Weights of a small mixture-of-experts language model, trained from scratch on English Wikipedia.
Size: 8 layers, width 128, 8.43M parameters.
Experts: 48 experts in each of 7 layers, 64 squared ReLU neurons an expert, a softmax router.
Training: a variant of Muon for the experts, 4344 steps.
Below are experts of layer 4 (counted from 0) of a mixture-of-experts language model. Rows are named router (the router's row for the expert), up (a neuron's input weights, with its number), down (a neuron's output weights, with its number) and show model dimensions 64-127. Each number is 50 + 10 x the weight over its row's rms, rounded and kept within 0 to 99.
After each expert's rows: "gets" lists some tokens that make up at least twice as much of what it gets as of all text; "comes after" lists some tokens at least twice as common just before its tokens as in all text. This comes from a sample of Wikipedia text that the model never trained on. Tokens count by the router's weight.

# expert 2
router:33 41 46 52 58 64 63 40 50 35 52 55 36 54 60 60 57 45 50 59 49 42 44 51 38 55 53 40 38 50 67 54 36 47 54 52 40 46 51 40 62 68 31 50 52 53 55 46 46 35 46 64 46 67 59 48 66 45 67 50 48 43 51 56
up0:43 51 38 40 56 70 48 57 69 60 62 63 62 57 49 53 50 50 48 48 56 51 39 39 43 57 37 61 28 53 37 37 38 33 53 53 49 41 54 46 46 59 29 58 49 47 52 54 49 60 32 43 56 48 44 44 35 38 61 66 45 49 62 53
down0:51 44 48 38 49 46 45 39 33 51 44 54 51 56 64 53 62 44 56 37 55 48 39 27 56 47 39 46 50 65 49 42 35 61 60 61 71 46 58 44 60 55 52 46 57 57 45 50 57 58 64 60 43 50 53 53 69 55 33 58 44 43 44 54
up1:45 26 47 63 51 47 58 40 67 35 27 49 44 45 59 58 56 46 62 59 69 56 53 58 42 58 48 32 60 53 67 37 44 35 37 49 42 38 52 50 61 67 45 58 44 49 52 44 42 38 42 58 40 64 49 46 47 60 47 54 44 45 47 59
down1:54 71 51 45 61 53 49 45 54 50 56 57 54 46 41 43 47 72 54 61 48 61 57 42 57 70 40 56 58 50 34 50 61 38 45 43 54 65 58 47 47 50 49 42 53 33 38 33 52 53 50 43 40 60 68 60 41 60 63 64 63 59 52 53
gets: "|", " |", " of", " the", "-", " The"
comes after: "\n", "|", " of", " Party", " House", " University"

# expert 19
router:49 46 49 53 50 48 57 50 45 41 61 39 39 47 57 46 35 54 43 51 45 46 49 44 35 72 47 45 47 49 57 65 48 53 51 52 70 40 45 37 64 54 43 54 52 46 51 45 56 42 31 50 38 58 53 48 62 61 74 31 54 39 39 59
up0:52 64 41 52 51 53 45 51 46 55 55 52 55 37 66 46 53 47 52 32 54 35 46 60 39 53 46 45 48 57 53 31 46 42 61 51 50 39 33 42 55 38 27 40 63 43 41 62 65 36 37 57 36 58 44 63 45 35 56 63 51 37 26 62
down0:56 58 53 87 48 56 61 51 54 47 72 34 34 59 43 52 38 26 48 48 46 53 38 61 59 68 64 55 60 44 53 54 45 44 66 56 41 58 73 54 51 52 42 43 42 55 65 43 53 49 40 63 34 43 40 41 51 74 49 56 58 47 41 54
up1:44 66 41 54 39 39 56 38 58 51 62 71 38 52 53 51 40 48 44 45 60 53 54 46 33 44 49 59 62 46 42 58 47 41 44 58 40 64 48 32 46 57 51 69 62 67 45 28 45 52 55 50 57 61 40 31 42 34 62 45 54 59 57 53
down1:49 57 51 41 81 54 47 34 56 48 42 38 66 55 54 54 48 47 56 43 50 52 44 62 58 64 50 42 50 60 54 56 48 41 52 54 48 45 58 53 26 64 43 43 47 56 58 54 53 46 63 33 27 40 59 68 50 45 52 46 54 30 47 27
gets: "\n", "==", "===", " May", " March", " September"
comes after: " |", "\n", ".", ")", "==", " ="

# expert 22
router:36 57 51 57 47 70 43 51 27 52 64 55 49 54 60 67 61 63 59 55 39 32 41 56 36 55 49 45 51 37 58 52 50 46 42 53 49 41 47 33 57 51 42 50 69 40 71 45 63 50 47 53 41 64 44 59 50 44 68 44 54 46 39 52
up0:54 55 27 42 56 57 32 52 45 53 47 52 51 45 34 60 53 69 75 50 38 46 54 37 50 50 48 48 45 53 35 56 71 41 38 51 65 50 64 35 41 50 53 50 43 56 44 40 50 39 41 62 33 66 54 47 50 38 76 44 48 40 57 54
down0:46 40 60 52 46 64 37 56 44 83 40 45 40 36 47 47 34 51 48 42 54 65 28 40 61 51 47 42 41 52 50 42 54 51 35 62 65 56 52 42 49 65 53 49 52 49 44 36 75 59 57 62 43 36 41 68 58 48 56 50 58 43 40 48
up1:32 61 42 35 53 57 43 47 62 53 45 63 64 37 55 53 38 39 42 63 65 60 62 64 42 57 54 47 61 45 43 49 50 46 42 58 52 49 53 47 59 53 48 78 42 51 54 48 48 40 39 55 45 41 56 50 50 72 45 55 59 38 60 54
down1:51 39 62 46 55 43 52 32 57 42 57 42 43 46 69 62 59 70 36 46 47 41 60 45 48 43 66 39 46 57 59 49 57 41 64 42 49 34 41 43 64 46 54 43 62 58 59 58 52 31 36 53 36 72 48 53 33 30 58 43 45 38 47 44
gets: " |", ":", ";", "|", "-", " –"
comes after: "\n", " |", ")", "4", "6", "5"

# expert 24
router:44 47 49 49 59 57 36 49 46 48 61 42 41 51 58 48 42 46 46 75 47 42 42 49 37 44 51 57 63 51 51 62 60 48 59 67 65 47 43 31 59 52 47 40 56 34 75 52 76 43 47 58 45 51 57 55 57 54 63 29 55 36 52 58
up0:47 46 43 62 59 30 49 52 28 39 65 62 50 49 51 69 60 48 48 52 52 36 55 40 38 55 68 47 57 48 42 51 61 52 50 48 57 68 42 61 49 41 48 50 66 43 41 33 59 42 45 54 47 50 40 45 57 54 51 63 65 37 52 76
down0:54 49 45 39 55 62 34 52 52 69 43 62 56 40 50 60 39 54 55 53 46 28 22 59 43 42 50 65 67 51 43 42 44 33 40 48 51 39 56 62 45 58 40 56 72 66 53 61 37 43 52 41 52 54 59 72 51 57 50 43 62 53 37 59
up1:36 46 54 40 46 45 52 61 53 37 57 44 44 54 59 50 61 44 45 61 50 33 49 47 39 63 48 48 35 47 51 52 68 36 49 39 45 51 54 50 53 35 58 27 35 33 61 52 59 42 54 78 59 47 50 63 49 39 46 50 58 58 55 54
down1:45 51 50 42 53 43 48 37 45 55 39 49 47 48 52 46 42 64 25 48 25 55 62 74 53 46 63 42 28 55 43 48 55 57 40 40 45 49 55 43 52 49 51 37 55 46 62 71 43 53 43 56 56 42 59 44 49 39 68 51 40 52 40 39
gets: "\n", ":", "=", " W", " =", "=="
comes after: "\n", "-", "==", "|", " (", "Personal"

# expert 13
router:31 46 40 53 50 54 48 42 54 52 68 57 41 55 49 56 47 46 61 68 37 36 61 46 42 55 44 46 48 32 47 58 38 40 53 64 54 45 46 41 67 55 36 62 54 50 54 52 63 26 48 59 45 59 44 52 62 68 55 44 52 54 43 51
up0:37 58 41 54 51 49 59 39 47 45 47 58 53 42 56 55 52 38 62 47 46 59 48 50 48 57 48 54 44 24 47 58 39 45 51 69 48 47 51 59 43 48 31 43 32 33 58 36 55 51 51 48 32 49 44 54 63 59 45 31 65 36 51 49
down0:38 44 57 61 57 53 59 38 34 43 63 74 59 51 32 47 45 48 59 50 31 40 50 61 47 56 46 54 44 46 35 46 50 46 47 63 62 56 50 48 41 47 42 47 49 48 41 38 54 72 49 70 50 40 42 56 56 41 36 62 54 64 59 59
up1:39 39 52 40 47 49 57 42 65 53 60 34 48 58 34 52 55 79 56 74 49 31 56 34 48 64 41 53 62 48 43 59 49 46 57 60 60 59 51 49 57 49 70 67 45 59 55 52 33 49 58 60 51 35 43 47 52 63 61 50 55 55 48 45
down1:59 68 37 44 42 52 39 51 58 44 46 42 36 47 68 66 39 57 52 52 62 39 55 65 59 44 65 48 31 45 58 52 47 55 38 45 45 37 52 53 51 43 40 43 44 67 52 48 61 41 45 37 53 62 44 50 39 54 54 53 50 58 47 68
gets: "0", "1", "5", "3", "4", "2"
comes after: " ", "1", "2", "3", "5", "4"

# expert 1
router:33 49 53 50 58 55 49 55 42 47 60 27 34 45 51 46 45 55 58 49 48 43 45 43 41 41 28 36 48 43 46 58 51 51 50 54 47 48 42 42 55 60 31 59 57 40 44 52 54 49 34 51 32 61 54 53 69 67 62 44 53 61 46 48
up0:32 69 70 53 70 42 47 51 43 40 33 45 40 37 60 54 45 51 51 33 44 61 45 67 47 36 53 54 60 40 67 49 45 39 60 40 43 48 52 48 50 48 57 54 61 43 51 55 46 55 41 46 50 49 58 57 44 64 40 55 39 36 49 43
down0:37 53 55 53 40 46 66 40 58 68 38 46 59 58 52 51 47 57 33 44 54 45 46 40 61 44 42 46 50 54 71 52 48 63 49 44 62 50 41 37 22 60 46 38 66 68 53 60 48 59 47 71 55 52 51 42 42 51 60 34 38 48 56 42
up1:34 55 65 58 39 53 49 57 51 55 42 40 51 41 44 57 50 57 42 38 31 64 41 53 40 50 35 53 55 49 42 70 55 57 50 74 45 60 38 44 57 58 47 60 48 47 51 47 39 47 53 54 44 47 54 59 55 58 42 65 45 65 48 49
down1:57 61 52 48 50 31 69 51 52 35 48 63 36 59 52 61 47 56 62 53 46 47 40 52 57 57 59 62 48 43 64 54 44 34 31 46 47 41 53 31 53 33 42 66 31 56 62 48 59 47 41 46 42 36 55 47 64 39 42 76 63 56 53 47
gets: "-", "–", "/", " s", "S", " un"
comes after: "-", "\n", "–", "/", " \"", " ("

# expert 7
router:41 42 41 43 55 59 50 58 39 46 67 45 40 43 49 48 55 59 57 50 57 44 39 55 37 64 44 33 57 35 61 54 42 54 50 76 65 33 57 35 60 62 43 52 63 54 55 48 62 41 51 62 37 60 57 53 63 51 55 55 67 58 43 40
up0:46 39 63 27 66 55 34 56 33 58 39 45 45 38 57 49 66 58 65 69 58 54 48 47 39 62 67 51 58 63 61 48 47 61 52 47 39 61 52 65 44 56 49 43 53 52 58 41 43 44 48 47 64 55 48 28 53 40 62 51 53 39 44 53
down0:39 56 60 62 37 52 47 55 53 59 47 68 54 46 57 57 49 44 30 34 53 40 44 40 69 47 60 76 68 52 30 43 47 42 43 49 55 62 52 57 53 47 39 39 29 46 51 26 67 59 61 48 48 45 47 37 57 63 54 47 44 44 50 45
up1:34 53 40 61 47 58 62 73 38 56 54 54 59 42 43 67 49 39 66 47 36 39 58 47 53 45 45 28 59 39 51 62 47 59 56 47 50 35 47 60 51 52 51 50 63 48 39 44 61 52 46 57 59 59 63 52 42 57 41 48 67 46 36 34
down1:61 49 59 57 49 45 48 50 53 55 39 48 48 53 43 47 55 39 56 38 48 71 58 33 32 38 38 51 62 49 52 57 36 49 49 58 59 52 55 67 47 58 27 57 57 44 58 59 58 48 39 37 54 53 50 46 29 57 56 53 48 33 31 59
gets: " |", " \"", "\n", "'", " (", ";"
comes after: " |", ")", "0", "3", "7", "5"

# expert 27
router:49 31 52 53 54 61 33 52 42 41 59 51 39 46 54 58 48 52 50 56 50 48 45 48 33 60 42 51 49 47 48 53 50 48 62 57 59 48 54 47 66 66 37 59 52 40 59 42 51 34 32 47 51 55 62 53 63 63 63 41 63 38 43 52
up0:42 46 41 52 51 41 52 43 62 63 32 50 41 52 46 49 43 56 50 37 48 26 56 46 47 53 59 57 55 34 50 49 55 53 46 43 65 55 41 49 57 58 41 53 32 65 54 41 70 61 40 45 56 44 55 43 58 62 46 64 63 46 49 51
down0:57 51 49 41 42 47 43 52 53 62 68 38 50 45 37 34 53 51 71 46 44 51 52 62 59 34 47 30 59 54 34 62 50 45 55 53 33 61 28 44 44 44 41 41 78 42 52 42 54 41 37 55 40 50 61 50 43 69 53 43 50 48 62 37
up1:51 40 39 44 35 51 50 46 47 52 55 43 33 37 56 38 47 41 56 48 60 45 68 56 29 34 32 74 45 53 36 37 52 62 68 50 57 55 46 67 72 40 47 60 43 47 75 47 45 53 50 46 65 67 49 56 59 58 54 45 47 50 49 57
down1:45 45 48 37 74 47 42 64 59 49 44 47 27 39 44 59 25 49 45 40 40 53 36 47 53 59 54 47 54 46 38 53 56 52 48 32 63 44 54 53 44 57 45 47 51 34 37 38 46 41 38 52 62 53 44 38 60 55 46 71 39 44 57 60
gets: "\n", "==", "-", "C", "B", "M"
comes after: "\n", ".", "==", "-", " |", ")"

# expert 16
router:37 49 43 60 53 52 49 54 38 41 63 45 36 47 50 52 53 46 49 64 38 42 46 47 37 60 41 45 52 41 67 47 36 48 48 69 54 35 47 36 52 51 50 52 55 43 67 58 63 36 50 52 47 58 56 52 64 46 68 52 57 54 47 38
up0:41 53 60 40 48 57 51 40 35 52 42 31 60 36 45 57 42 61 63 53 52 49 51 48 51 69 35 34 49 46 56 47 44 62 46 65 55 39 54 39 55 31 61 68 73 51 59 54 56 64 45 49 47 60 59 50 61 56 54 51 43 55 31 51
down0:46 58 51 60 55 39 52 44 51 68 51 38 46 52 49 46 49 61 42 44 55 58 55 48 48 66 41 40 55 63 34 56 53 46 58 54 55 45 42 55 45 39 54 52 45 41 47 49 45 47 51 41 34 44 52 19 55 40 58 65 75 43 45 40
up1:43 54 51 47 63 56 49 54 47 63 56 54 65 55 59 25 47 72 63 65 41 48 44 62 46 51 60 44 70 69 45 39 51 35 61 53 30 44 52 50 45 49 45 47 78 51 46 60 34 45 50 68 46 55 57 51 59 36 67 43 51 38 63 54
down1:55 60 50 42 59 51 39 58 41 68 36 53 52 46 33 71 48 52 52 44 53 45 48 56 32 40 43 56 24 47 56 41 51 56 63 50 53 50 52 48 55 62 59 53 52 48 65 39 50 51 51 35 56 49 51 45 66 48 55 42 53 42 54 42
gets: " |", ";", "|", ")", ":", "\""
comes after: "\n", ")", "0", "3", "4", "6"